Experts of a small language model.
Experts: 64 squared leaky ReLU neurons an expert, 8 picks a token, a softmax router, a shared expert of 64 neurons.
Training: a variant of Muon for the experts, 700M tokens.
Below are experts of layer 5 (counted from 0) of a mixture-of-experts language model. Rows are named router (the router's row for the expert), up (a neuron's input weights, with its number) and show model dimensions 0-63. Each number is 500 + 50 x the weight over its row's rms, rounded and kept within 0 to 999. Numbers have three digits each.
After each expert's rows: a language model's description of what the expert responds to; "comes after" lists some tokens at least twice as common just before its tokens as in all text. This comes from a sample of Wikipedia text that the model never trained on. Tokens count by the router's weight.

# expert 6
router:486591382584548557499478492526516430502480533531549477600440479461566555499537503509546513441455476528436486502469503564442546466549501586514537435485532557587472560423541364605436611560499498
up0:592496434458517510558412471479405544462526480529515568540426514510568449497490459460531590557546509470490404509475461458463471485544552454524486484497445444495495467458573503540419546441579550
up1:528519456483331484517474486482513530514439558484522449472515508505549572505492515462535527506495539546462514486506453480575456518502550532541472512508468502585497467552534434518531472462482492
up2:442485525509493569496499536557522467544511501456544534543497519489451459387479553507453496411612402513497476494547514511584493447544495463468468490536522455488440597472497450529502445453437504
up3:484388394575428465428509494482543487477536503432475515422556581520523564517506447484482570544495506451503520493469490596555417604530574578516534504544455472533475437479614528595485459472516472
up4:475410550461538462487478474430569470518466585519531532470549493521465617464478484419504515470444464616446525596529526476412504457513625457496648431504415510461539448428518463568407564546455510
up5:456460510544497477447478580546555387497479489429515446635609518487574499547647445398414488495516520538475517467507565448492511507510528560509515567457482580476505492468511487420601496452474581
up6:493497597522515464531500608509513436500576510487516467550541489466539552462555529414531526457520448398440513451418483463456547458489573461422448485457478424515573495506518463563410476480496433
up7:538522514626574489584455588526576455511460490505525368408553498528448445449481575474506497448492436502482509493477553506442451537580470405447515495516554520392443483595473388535519505589491560
up8:493554584468514508517547503468606539482499585465434544467535528531513518445606489520527431480490533551525533529484425574528500503447498557461496492497546517540581482519459424569481483446491535
up9:528571488507423379544524475492527425510452491520512462501455359615526443604461443542587498527427503418392503594514517526490527518438499475569490600439458497556482517493502551452500430537501524
Verbs of using, making. Participles and verbs of using, making, taking or containing, often after which, that or a noun, such as using, taking, contains, gives.
comes after: " to", " and", " which", " that", " also", " can"

# expert 22
router:555535528445451422515525532495490524486519433540487457492493542491539472532479487524612474485524534410442570434517516559484577552468565543532480428483408536553479487488414562454570451493417450
up0:457579472538625411460566393422569444503470547536526480553544459524507465532475447550542457440511449491577462514527541572428490504498469527489463498467543543584424439475454502509492563516463476
up1:464465502497553556488451580473522541459563539480460485465559578565475487547516537595432498594474419447589486527512486556439528517436473623438489484518460517518456500412650491548465610447526541
up2:510371484451483505509474528433517430544496559480512543450453492556579418471505496541475553471449468442419573526450478353514472548408421537441409528439549490409518474513515497442538522500495441
up3:459615523496445375500479483506526480536440547525485497431564435452569535603532522465536431515509547548557451465549545488584585468620531450500519459549519485505448499508498546530552491474412461
up4:546607428478480447534468447621470458547486415489413505463511510441571437477564444481413524519493478488465408510498501562543549532562391435475502466497456508493526495567504492426458520492434499
up5:510509380464503506485447517553569483500544488513520435495536582506480524495555509489454577545515525442477480576500517531484527448486482576495530481521559489466518437567421405475551442409557519
up6:530567477480540565434475455467542497510509497408589620474500473490521524548465460523480559536494426499449418577527520384544474466567430509549480534455484336483425545587522482425513489529549526
up7:416546446467511593481528471464489468478501533566439451572535473472488504601525495523592470541536494523520511518421520509449492502461445439537443510463453545493459531556525626588408482584508555
up8:470429514512597530557536567581535383474490531501465483497498385479532449445478568506537478470547392513406480469448550564465390433463578424480439460548556560457469633453476523550497427449493456
up9:536510547540349493487545486529438451479548555533488556490648505556545467498515496527525563577474426479527498487559516359591445552544519516463484577507530546550530493521453435511566557518525439
Pipes before venue cells. Pipe separators in wiki tables, especially just before a venue, stadium, arena or opponent cell; also ISBN and semicolons in citation lists.
comes after: " ", ")", " —", "AR", "\"", "·"

# expert 30
router:520526453530536435486476467533498533467559541564525559507495525475489521474516479483461562506502527504517510517450461605475521456555585589592465520456419520496510544516462416503477555577466394
up0:483454492497427528504508445483533479541536503498437508491427552611539476430550528488438541453516607555601490501558455444495468436509495499402466554430463546572579549541570447416426470499574481
up1:560535473466444518508480538511478609448518462546641583532494543438497555475533531539445510433544525547461486473587494542470532452488526576558487430582493461474474496536521591484436545499534491
up2:571525541467514417531552499588469484605382492500498507533491424478406561503555561525499443543522554499473423493524421553620533551523427468455456551524409444502488444499613482510445514602553488
up3:516411482459516499523555474593425438561559439536452556446558534613481528544457611483439633503573499488486350498448510612529489475616415455513470545517519511437537496424551541436449521424457568
up4:442467593434519552515622523503548462489444469494454599623521417495499540549501457480564481550516502517533536496494470500454465485556447459463555513438493499583547455567541592551474545548515509
up5:482559541518521447445523539512429439517532491522440642589541483512478471452460503454507606508499469599358466519447541428468527425558508505524484462530395435451500472443499480540599625410529561
up6:533484542486567514433389485452545505398564546478523595489531559422418427524497445536429533540518529475439520601498444430500497517461508519527501529514530545505485445526485520409549522471424443
up7:470493548484456495500490517466557602446576473479467560531462545411546476454533523513406532491474533482396526519490507471492390553431476445464418422513546605531576474454531523428458488464498557
up8:531484459534477590452444575502451476510475438495412476522567426424490529533442466552509470521464479561437471412516496579489615537552487533524514525538534569489543515520457498514503604460448531
up9:486482499514493414518462528583559471549530451520541401606411462472547495502448477538561451444514477506415564454435501470467460554456396604521518536529470453489524471540477413464479581515471525
Main past-tense verbs. Main past-tense verbs after a subject in narrative or encyclopedic prose, such as included, won, served, killed, starred, inducted.
comes after: " to", " was", ",", " and", " also", " he"

# expert 29
router:571525517518525448462534519434537448580432500405539562396461447518520458495538519492449479499562485526548458557490545608539484439497392582454449590530527520465507491501533529493540438443552525
up0:482461455465497443410592399507556504514519470436580589424463440517434511538595466482525468432353447465549521502528496452542379491481510573458485499502495463561496502568556503488566450605503538
up1:501452505512459475440455505594557419475471492449594568507531428635519564503568434589468416383561551519467437481459505553471509486519526458558388500479503578434664498615489471489519471504443534
up2:553555493553526473468535494551586446524494508420535541522534472446472596672494579564540380627466496539530534536530479510428456492503481534453498494548549472503484551515454397506499459514562454
up3:486560489459477490446479463557521398531502560582433442585471491608593585360520449528554533491599509456464503493527469455482457429540494498508503527526524546367412546488578501436499440529546442
up4:441501459435525507374542488410403447496553481447468507380516552500494472552439503495488470413552531433479495528538574559467525470387493550430508544531480415417505481433420523564473466520506524
up5:445452508578502517551650481464441601476413583538567549510517515450523559511486507390544564500439488493536440498490464563516579466547452497543458467485445469519579458499501474454471493484509534
up6:487455485488495500499481596524464583534435445523502657485483438482465485598514480507414558541504496550435480532414474538504499425575513534494482480576593582512485545517488579466502537506563492
up7:425644537530583569458536528459470538496480432431478508514446563446447510476554565507510506448455495506550563500485504553470462433553509472435468499526588525572522455494484536592447542472499563
up8:444466521542501489513501543523389499529517530539490396395505502501419447522463494437445459500494487550547461506440403513530416416555484518426504540523607597519459546631563497540504528467512550
up9:474452469530481421539481557550561458595472474477580476596486461387476451507475516447429564522602522430544489430477501529437458523462441474503559473466477482518450496563454470537494489418445507
Infobox field labels. Labels and their word pieces in infoboxes and structured lists before a colon, such as Website, Preceded, Length, Excretion, Opponent.
comes after: "-", "==", "c", "|", " •", " re"

# expert 62
router:533430475400524477421477491441483463483429476465493564492538528504445483463562419562500525437581523464466334514566533567428513558598494535504471434562452542536515441521569470492534519499577555
up0:536590457519501468515503545482527496506501501573474510523484561506521439490444518426473477550503430500613582541526517518590513492568430473525481522515538582561499571467503540465447556535429435
up1:388435525392543565471528544451520481501510524568557474507518509457574486514553510476518563514492533517448547457510484468497490549508459542502472409519559589456431480570515542484461414522610457
up2:474484512466547465407476543506436520577539487444400473473494519552473453497507469531599520425489438461527506501522469474601577427575631398471488499518559530416495424418553539472499584531522351
up3:522544488539521500457495500522454466489479586559495517493577501515557488493471496504518536465526424467422455493444496473356403399565620591525440546488476481523496492546447479534446403391510532
up4:555619478528482483512437501510569465450476540502474528470520428507522465527426572425531509502585492512428512469501477458506481571521447503487626447542519340469470548473465446498478469597435517
up5:480508548391468594447495484525454522605498491471543494470514557427516557460624453501538482519424487408430489493496462481497500528528509463525567482601564532565492497549484497582485523508453550
up6:481486494416551498481380545401538470489468464506520514480501556411534547494567562402511469439473480479436456514555454532504520534486556425459472421572493508500558520473487531520551411482454446
up7:471443501458489478569473397537526562530493595496494602516515436473517497451570660473610447520514476471557433519552452521613495582485484523564422536453502501558511461505543500474459543489500535
up8:501424465488450496500395498590558535559435479507489417473495435537506507599524436463474497491454439475473483567441529536418492453554492540468541475520539521648451563624494604417536503473510458
up9:549533536511473533397547517437520530451524441574520372466441431502414463514494577505421509482434466532507465591516488541596498450544435515547564578487523557457542488448489476519456594492502506
Sports ranks and positions. Ordinals and qualifiers in sports drafts, rounds and roles, such as 1st round, first overall, Wide receivers, Bronze, regular season.
comes after: "-", "|", " a", " (", "===", "=="

# expert 41
router:496554491449535481462489545566557578509428443459535492440543523578486450589526490392512505467414530475462559459443537541448405495483452600495424395607525518587586501541577515537520453547494472
up1:523537439499462529501600500540514530563524544513517517483532511520556573489557490507507598467443551545568576580583377466443479439462559435582485475553501525481541532492459573476507372537471532
up2:550470572495479512431521555501432523477431484491439479553601505592470478543573542474501490359488474489515475452538528537526572473463461519498563368481505460485524474346493613464509469482521530
up3:532498547484505547457477486443463526543610504560550527411590426491478522412485538498499516503452489464546480477501459500550603497509522601538517533470469491547475524540480529512454571499474557
up4:463574554427462457460549513510485545493464529452548530504481534527537532597537545526499510519490493486497550386471470473492543520465523461522454516488541448527549479580442488452463496557551481
up5:576452530671460368454463442527546535471520566525482490527491472481547538525466533459454495375474469593496466488522415547586419469554511501519499513571478499459523448441407535536531526435539456
up6:482543536465457604414437501529561469515500451457448574500445463461456444552540502493451553538519599549423538536475501475507479470529515577518395529508549436514577544561454523573426516410469460
up7:420478498536523502511506432560516419553488543567542417474499515525498537478466550529500476431450478527553416459452502501453487457536471531458453461538516535358488456478607460544462553440501621
up8:496544444526642439497562540536430473503548460527534509469578568481466436456512410425412570408578508449508527477501458512592480546442495520525386522585503502448482469497530454508523449526536490
up9:496503548418564533380436542491537628548503419537543385448498546465580510525509565569555406500478535510477471539525468415497570487504488483458434519488427486581503414632538477528417539566503415
up10:496584540572499564597477495501508555488559548499453549487456531505456488469551509496472622480393541660570494520488518534504420455456474547521515528537469488523457510488560480473572373505452487
Initial letters and math. Single capital or lowercase letters starting words or symbols, often in LaTeX math or code, such as \Gamma, $, V-omitoxin.
comes after: " (", " \"", "-", ":", " ", "("

# expert 27
router:433496481413519445439453485474492456528538485538480610572530408548530483412564412509455560561439510423446469500578541391452596436431557405567521432516469579526493503567591561530495546474566534
up1:421502465515346537463556505559535599537475525443456408586490548493507554542449502465569459457569570575591442540493545542504507548469409495508500622556470503509502424496459483471494531492426505
up2:558499450513591512533488516585482526464504443535546497453491539544510465526520556507464412500600433526459501531481449526463549451600607509466419511571452608473523554521571453514433576548460599
up3:489553485526472570524473461497542642460516500539518542581517609435531592503590446480426521464468537513600516570466555572481511512438473482508573594575505470511501580445427510492480552466504530
up4:525547435526538567389570449466470522459563477475540502519433527428471480507449533438448533516559478512516473426477423516472520513447469486495414560512569558533519453524505470568536534494478526
up5:530474535493461515473453520478480447420503480573454482470465506447517572557508434516491449532483594468568461473516471507518510531504507551554527505499462541368544412466522558510477486541432392
up6:474440498526505481525606487538482477534574407484532493528604493561491584477466465560545555503501482485492392494533444434380510477468536478509605512418530552441513477559471550508476521541446544
up7:506507494428563526531549609468416578489517456573553447501469516505483550428547461456470528481539545501428435538504421516429490542460523494558481485527538515468454465520528428490415411578454486
up8:507517457539574529584479453483454419490534517515537433514446505472456541470531426378497485514469468481538435498554468483523519545584580475445471492538455662420467531474489417483504537514502514
up9:466467372549429475453549418491492486467460503546493514431495508520411478533416562405538571513448451527487478572499552499490497498583526506510523439502415502526542516596483528515530493454463447
up10:537420520489496498521444570496582499520482536497485471512547481425457524508513489560520521529458398577450483468475446560567442569527446425480588548573535456486498475494466437516617420495445542
Hyphens and prefixes. Hyphens inside compounds and dashes opening infobox list lines, plus prefixes like un, dis, multi, in first-class, at-large, Triple-A.
comes after: "\n", "year", " two", " All", " semi", " co"

# expert 38
router:492450583528387502502569494513555502512579554402518485490523508513569496501465455489482472609535466606458417463510496435537472474457416488451470463507415455509526530536486464462442587405508514
up0:492526521497498468500401486529430505553497512586561501572443531507505476530460548464470529491561422500434472496529559506369502428508506493453543556450497438527449511584522487470468469414608431
up1:475507625443516433503462450585493514478556592555474604501513446485573506549634423563469446506492529539501560501543483477435433539506449505445499455558512443402576431528488500514341546551360504
up2:468495463432526472516431506511603413461561566472464454551500414523463534480565511610527528581433480460472510454444317456511535496626494542474465557450560448444447497475503511516472496511474457
up3:509605529516567459502559535486511412434501460461594446528492458418496470540555397446473527524426492434554427480515460364491482517474448524495560517459519558538435618559544480490563525386573447
up4:548430581508480514565448527476467467467534492458479506539553515503539475586442486399513515504503509493452445518559491502574388492460492546515564444515517509422455594436426558497483595537536497
up5:556500541503426540524597615484454537537588466359440572413486507518495500446559477575568554563510459499490368371470479536475496512560518581524478470441487548498428549555414411475529437486514525
up6:498482491526519495509494510406450530498466500507435400453536532582422548454484396543553504476495650506484470502573579472477485462481509400517455500493489512515440400564481579426467510390480428
up7:465418538471532557559554516530472476461489489508492539539510478567416455575539454444485535529538477483490496557540475496640466527466498440488549497536498564473457508630412432547535452489487471
up8:479444508569523488515478406527552458471471456436474516535525458551570531516554484461598428497499503490498417506468497495416498546461510625500568594476492478473512460542553480512568539469599440
up9:456508511542517479539383490454439602501441405484538487506518460571601481501537531576456547496592493522553571444497502481505540416464530461515524542421601451448510475521600468463475477526442456
Event and organization names. Words inside names of competitions, parties and institutions, such as World Cup, UEFA, NBA, Democratic, Olympics, Economic Forum.
comes after: " the", " World", "'", " National", " COVID", " European"

# expert 42
router:440448552565493481478410503532481442561534490567418514462468488498473571537518468522526534493511488496527494516502448568533501395485514489551514467450414449484505501424502600467465436524428552
up0:382541475472569591534445488543430546524492441423569417451532392518479375518518507470495490495398504508547453566538479504522506498418452489517592612513496498542488555536427418461493542640499500
up1:557550533509532538425564500481454484527471431506510407478505532519551416481629481518424507567520591475480597571470557407563516513544522466552442422536528491485420445520554366505539417618461486
up2:432570594503495332407524528455561478521512642492488549499447472470563417395545558562522382460570542503437448534447561517456510483475417459483482546519529494503480476476553476490564504496561501
up3:502460492574559597557403518534507470493520477486614474536473563495494468636567467476527522501498519520559482463584478553471622412527523468540543425458505527413473428399450542478591499488540425
up4:551510516437528495461595461485513467385529471589586517452545509473511514601524394477410565458485558428633476485485443543537604393434504496447523462556511471580482537475450485573487496466506510
up5:508513432500513485571554438455550528434523505610475518487466528558509468412415517478547533507505555487534508528495462458431574540538449575522461488498580505456421510580512488543484513352472491
up6:443520513537486412515517559607583453493543627596506494556444559542609442564481549522472497454517486439522563500564483585535501537503531520566503472454439405478495447507513591531502474526558481
up7:518562466550587432485485461519470521424398510485440529540526508533610526539466454572534471456470520535562487470442558475562551480481564526566492480482477437539493547562441599428511509403518556
up8:510507527464476493512556547387489422560554488427457508555506497507514539564452506493484508631509562596541449487477513438493546545586498369454483499503489486481517427504460500464443564530470472
up9:596432519538569431366541496381467499488493505403473495427499474408551489576442482541575532584579439457476555481550529565484449520504441602629524522524537454484474444505479555561449528558520545
Infobox field separators. Colons, pipes and commas separating fields in footballer career lists and infoboxes, such as Total:, Born: city, plus the, of.
comes after: " of", " for", " in", " Country", ")", " Total"

# expert 61
router:429423460451472495430471427562541485547504518455499590538548421440439568540579505499513466562511543537507525554492430492554542454463467446481520476491417613437418453484455482514436505400429431
up0:451567519490479423503439542461513524447523512526533452588420488616487481507471412488488508507572508515413407468484396566560471497485532549545528486440511434475458553590471475612539451397574479
up1:514495431487548545479434479484420559447477529490512500568476463561503482506455535506478542466487548433513538484431441549526393491499545498518413471408570534435531412491471524540456579522547535
up2:495591550512517481517486541436529392518536588566531516517483440507464530474488436442536497529494439478473521474505608375462487497495428502430516504488504550482431456439513450458491521516545475
up3:571440531465508503449591522580512475525488450535511517465565499430426486434626519496501451503483496484455489550521471474527423434507497488473493560461484461584498506489631542531508470417475519
up4:489485485457603487483534433537529588570423488551539500465497492587443424619432420520614486541421545470652536466565468562475478509495515517513458470490623412482501472516489452479493484461509466
up5:477540525441475507597453461611433489488512487455585403550529609543556457509502492390480558506460491456469615514501400508461494526594533533566454479514349572465493508487513532450554515534447429
up6:548509500492469471508583556481529447517508550516344497473570506473472452510514574568454529449530473536484421522476544436511583455407606533429492475497480546516448451541464505499499590443450564
up7:519582423422470505494523505515494493575516472458519465514579498533490496553451468484500529544533562422517508490538487488544495534434533537494556582464568526522568430586514455452450485578584530
up8:473401512383431540530499477525438428575476476512324623421487421466486502530601458609533475491535446486535499526515433511488479427444504460428491426519531651493491474477557648434497480447452437
up9:558507553492573506475516474549556492505476500541427592539584460516502549462372504480471427506441405497476414541477450424454518430450468479450571546520334418554604519509458462516452573516405465
Definite article the. The word the, or a, an, this, before a noun phrase, often after a preposition or verb, e.g. formed the, by the.
comes after: " of", " in", " to", " at", " for", " on"

# expert 50
router:467493461508499480539560467510453557495543421510517511484463545566562507503430429526456486484471556456512537458509570468442426542602538473473546411457503568511418455486441507434491479556581484
up0:432570541504601486476385457534510443465445519482426574463538526512532412506440421457449411484409554486522552455527477481548501479470513501465479476426426566534527505455436536455477529402604523
up1:550507545604517462527458486508547433462466471527557497589525443506354501531525516486439504443399448459599503533442481496443561523538510486528482437477524545511459462505421499427511552430528490
up2:486496510552399564499589448434404486563526471595548527507474581457488479517499504495490599472554503432467417510569514536538519410491552487492554462498480524442452423423505491516481450474459494
up3:537474470499476559574544470497535506543458501422521529481494461422565532489543443489448519473394557534524511532394532540535499533542459510429393377453463490387431467493564539567670467541596448
up4:447410569607510596551485484570602493507487476517471529489617531435471582475487444516440390502519620547464601460501486462505475534512465551454559479556440573420446526495416510533470446517662520
up5:399568496438467476464490542452486493511525480498510461509571527472467553455465519576438531499454477447543487489557609467553516455529497419479456520473486470499482583523489518470438556450494526
up6:412477540495416411477504431519445533438441531456485433480561455459488432547394465490497491533497447493450382562613577475481465536504559569460461525413593542537505515438519498508541619568559539
up7:488509490511485565490496493523539375394532503488392482450599554619525505505484411542448537550462501519476497568538427432578543486460459539455477497497449449472522523470524496520500587435534562
up8:530495554495535547549525389511466432508537599470538479510444531523535386537465511409462380390500458494423518560486481539508421467399486496464522372498476588494483418521462488481452528503489520
up9:505477492505559637471473505581471337499500531507550453466600558488479506510543509566445494524399538433482476516602450570444461530481510408498524442452437454458477531492474451500408529618439473
Abbreviations and short name starts. The abbreviation "No." before numbers, plus short opening pieces of names and abbreviations, such as Vol, Mr, Tom, Mar.
comes after: ".", ":", " (", "|", " on", " at"

# expert 51
router:578440503476464472480577455508485562519474462479526459442520578429489540431513537570488491483450465596429387423540476526421559486530460537463519510411571403509502471408548404485553431409547516
up0:504448531507473429504477437525491545452463567419533447561466512483493419516569541531534486567528581460563527518528471482567472460649572445507452530518566451474507515566605595421577460601512558
up1:455459502583538466436482511450435439523454484465610423570521470474555597535488502448458472527464433496537537527536453527436506489447483388447479511477617542532550490555449536516442496579571522
up2:406446569453513416429453476403504481543425510480506502448554474464495489569469480536518537561414527495427437413519539488516494428450515505410443458521464505503451548556413487513483444542515505
up3:479534597412416490476542498490419521518581466504455545501462501624524515567443474486510483519513552625542535494502422524516544569477493463527562487469513535495452472539501438493538535471434518
up4:511547501478452520549520451522473405518599484571515426508504491570520562467455469494514553430549582513610487559536537524583396386478578504510466551433446400455530439488371501490451552593546571
up5:596527460610502482509524422481429476523480481511468574474493521493487538507487454447558506531455449548519420539501628532540455618515622435497459530438417500500535433421485515507420541460466515
up6:441576444466519569523547505480542421488449406533497505514494459530584545453580446507568530511462457529524517519560466506534488607562557440523520348503528483422484523532488424525468589494371542
up7:602540461560498448586575487434441480647425611573508519509491414426486531511461470531430454551501511401416519469474536466478570534509494385526488480526557433464511495479581529536536499463495483
up8:443433516574584546571521532477502552527559468484558465542465468582549496351502523562416542523521549516466499430509462422466501454568505475541510457514499492601461396453478493542506567470456470
up9:527473599401402539524454423453639426519479559466484587515496496460517567480468468444517473519390419573416559447502464504493460499370486546478566414521391570508477475458507451471548515429592526
Statistical nouns. Nouns in census and statistics sentences such as age, population, average household size, median income, and percent signs.
comes after: " the", " a", " The", "-", " median", " average"

# expert 63
router:518546525557585531446423514484499553536467520512512566521494409492504510492565524510534460464537462518536479522469518548455406526486563526523507577583551458524429506556532383644464457533536501
up0:493569437478550544421515490495460474502403544545481458491441475439465524488485453543565444448474472600586417553467506383502551499506531516541459475508528472534440585569473527563525557500524448
up1:456467576479446454514473545588472455558446501487577415560557453534450554438533531564397550593513497538518446492429485530517466463502579482475468521505399496560493482467490547596395456479609530
up2:540493527479520481517526483462531481545442480519566545509533452451519503462594464534516613513401456483557485532568458484614494456540452448522548539467606489472466442461454493570540372478519513
up3:436492479518501447513479455471517510413520589486440434457517403448492418478387565554463513498500534515604413497515518433467478465591449454549521425434545530511391490566454555533511472574448517
up4:536561611515448496569479547497550478513446425541418576486471454486507501516447524541498518451516519483451508519481491545528565475461582498470403579554520429441476479591473457486547504481535499
up5:467504509486548528463579548427465528503610469463539627520470581466484466535511566458532405476535589495473525419569477473558539479422445452483515500463541559453444502497498576465467476447480487
up6:462489579579416461436474529515437469538451606520411506487470445390541553485454432547532506462497479545529643577532519536513493467494559510485492534520414515449509567544495499475540585406530485
up7:530566524402472483493526492460418479467553498530537586518612427561477544478504553492527507516568516448445483565509474523523528553502535394474485463468489550558510501491547534442435595452480448
up8:534570516545527439471432591531522474478561463539361472402530504505496478560508520424490470422500522535523467511460415446424474457455456444467602459547445634445528443472487542523488594581496466
up9:507423473561574582470548537521487492499496479441456489550446483485610456498520493450405573530548503631437512550564546457501434498443481499517497490637502500511481543499458499483502469448437546
Verb stems. Verb stems split before an ending in narrative prose, such as consist, caus, replac, fumes, swarmed, plunged.
comes after: " ", " to", " and", " re", " he", " was"

# expert 4
router:476460524469522495496593531503517574467538523434544517499525465558528443474429536543495400498549446423436417504501500559481473537531398492509418463461537481513463508547559457457492461488486537
up0:434559483517480470563549486527502491499535527508503495526523519513553439477601571525532542589452577522596481490478516469525523502494420524476467461498591539463454414423562475464456455497474568
up1:475482447497522447536480485447523508520501551570458352463508524455395539489462563437505547421465568513502437589458438491511571608483534481519364454521499480528475541480517444600448420539520529
up2:463508528459503447431419443505507391560522483506548533637477567499418586490530525475531552454482453501523525452536491567605592517512579472501515436453490491539480514615544482549461430490490471
up3:441414470544493541487446439526493479589509446513465573479554554472456605474482541488493543413391491515620433498574442479476574528470542476520573572386486546462541501502510555488501502549525468
up4:483520534536502456458504513407491552485509523442505524479477489469497493542522418467517538500522444470477446595449461442617501545518521365399472524471515592556523383490548537563393429442460456
up5:490461500362513451452557482484542568502518462503439455480512520571459498608519434447554566469486532439545481492478553477479512405486590511583539587480577482452500467556526434530458565569539596
up6:539415526544438533543475461453545529496485448506526470432493546453496477476532439453401509519554508449574524511431428504488589524523408389651523412481560513450470526436480564451450507467547466
up7:492491424442471485506466484506469457461490605535486621511523539414488453522487484492459423539504501477479419532481532564390450531410550434541534433564472464572468450462503442484611502481507447
up8:462583526522490449486529520522497560509510558538542539460470422588484487520520623532565438414509492445466510499546484593457486516420440472459422451515493533477430518528498481620515431527437512
up9:553600433448504475525513523450518449510484521485390489510440494491491407508537467488544527497478481527471538499604512536516504541413529452465584483477474441546636418564468544503463498464450349
Table header labels. Column-header words in wiki table header rows and infobox field labels, such as Team, Candidate, Date, Event, Transfer, Turnout.
comes after: " |", "|", ";", "-", "/", " Set"

# expert 39
router:604541505552414597523526465536492448517384478515536528476500538515456410520521451497475608528450462416543567537500517575418484402451529571491509483525515546491530585509588418602543441584504555
up0:559490489477521385418381524521510526542438615472499507545531493581509456559493551530515458500423420415505505435433482542475552424510568582576537558506495541525439480518491597539484455460530553
up1:572575478511468471504410534493456391522524484568445522588535488505533423583452465522524504535501516525485538504433531548451489578492510495589490575508531521400464463568504460556542547463510547
up2:484434527600421410483378502519523532550547541468440668521463554548576536475460571519439544507515503557488479545575520409443497495546471498517537478491452474516465480470497518461534517511433475
up3:574492498454487517532559449547513471469477488490555434460506552542498465516425585462441444434539412534541535472514546539472456488450412580514478527588530465481448487405514447423426515530557532
up4:483488466448508524674504538558433461561496568474486467518506455461550584582525405473503451509483427507498465522481544558479416506537546515469509637467584602574509440459472510536485505445609475
up5:558562566589480558445486632431515507514439441470443389489494469531477514525460499573529468519452516496486622653448534424568488513504449491473466430613553472507459504476516520599524503540494543
up6:524566441553492495578535438536497480495493468592533534470499492560502503486600423486519523511423466420504453486599513608469422506561516505530569438394501543394470468513553439493569521508480558
up7:502526488557462503535519549503563476445475468539628555492464386435540461507548430453470569546525542534528508431570550497544404474483505404523446507459440498450457478436512518466462521498555553
up8:571471563440361484502492518579496423635401669578491507474534491541464495496525523470554553559500527478522493433509514455472497472522517493496531527558559551476468569466498524473496419496593570
up9:474533498541445529495575538544596536422522487445518448436561533514531543573506485470498453467526466554394537481401468454564541534512351426484516494500516535455567413532378543442518544515524432
Name-initial word pieces. Capitalized first pieces of compound names and place words, such as North, Old, Back in Backrooms, Sun in Sunda.
comes after: " the", "-", " The", " \"", " of", " a"

# expert 23
router:620541538513426471393521548434502546454487503563541530509505523468515424473502410511415449597544492543580395467512486528498544540542454522575415426551531400520476516518525557515488539489436570
up1:528381514468483461428369577518508461499417430406516454505455495485553499484480449551474463534405600470521425510541521576519559544479503503511445488566461513582412543505530598473488531580520464
up2:522494466535457534574468476373453461437427493566333521465463479543620493415525512579528506481515555544506509463454521528492501504521512482560528519490528532508574497477562572546430603428493446
up3:506492384483561424504524542603554528532493502591512420507570547562501459516535472430461469507522417490516556511498476502534422521471446568543459565502501459459517537462495472486567458489500521
up4:489437511408539465469402505448553530496529604565621458538456614541537529509443432559510573460544509504476545515497440466548495486523467588519517546568489404498571479506513405498573468541567518
up5:539451423545512421490470433498453375542515504534544446512552411489412477467437482520472427367458511472531512498497555455470435470503496520525445455604523531452497517547595450594512452516410469
up6:561455539489548515523477437487464565532502485537584420496531512433569461372492440535378558452579480585434477499542482651540452568480556520460557562515495568529473450596458458513506473565402496
up7:510410449499534520532520489455566491549447568466544502489495525474516516499556445514459600482444563494431457514436416475465444453481536436482570556441537445560380535445477493425499645497531483
up8:503532560521458535491426442464456502407528614524579508448509538494440438422407535492487434496455496462492515500483516549508478601476416427474459579479492469480513501481532467452518560537559474
up9:428509502595616417434550455568600473468479537581481502466642462514484449537545448542467507493480512513431417443460548513515472529461453585574559503444578507456411430433471513500461503388493481
up10:569444555594439592525498530491548527492448478503556468459488516470459468545529481455399518507414584456460440506453419512460475511433497520467545320553536485540502418500538514542472520509566519
Institution name words. Capitalized words inside names of universities, councils, museums and media outlets, such as University, National, Arts, College, Hospital.
comes after: " the", " of", " National", " University", " at", " State"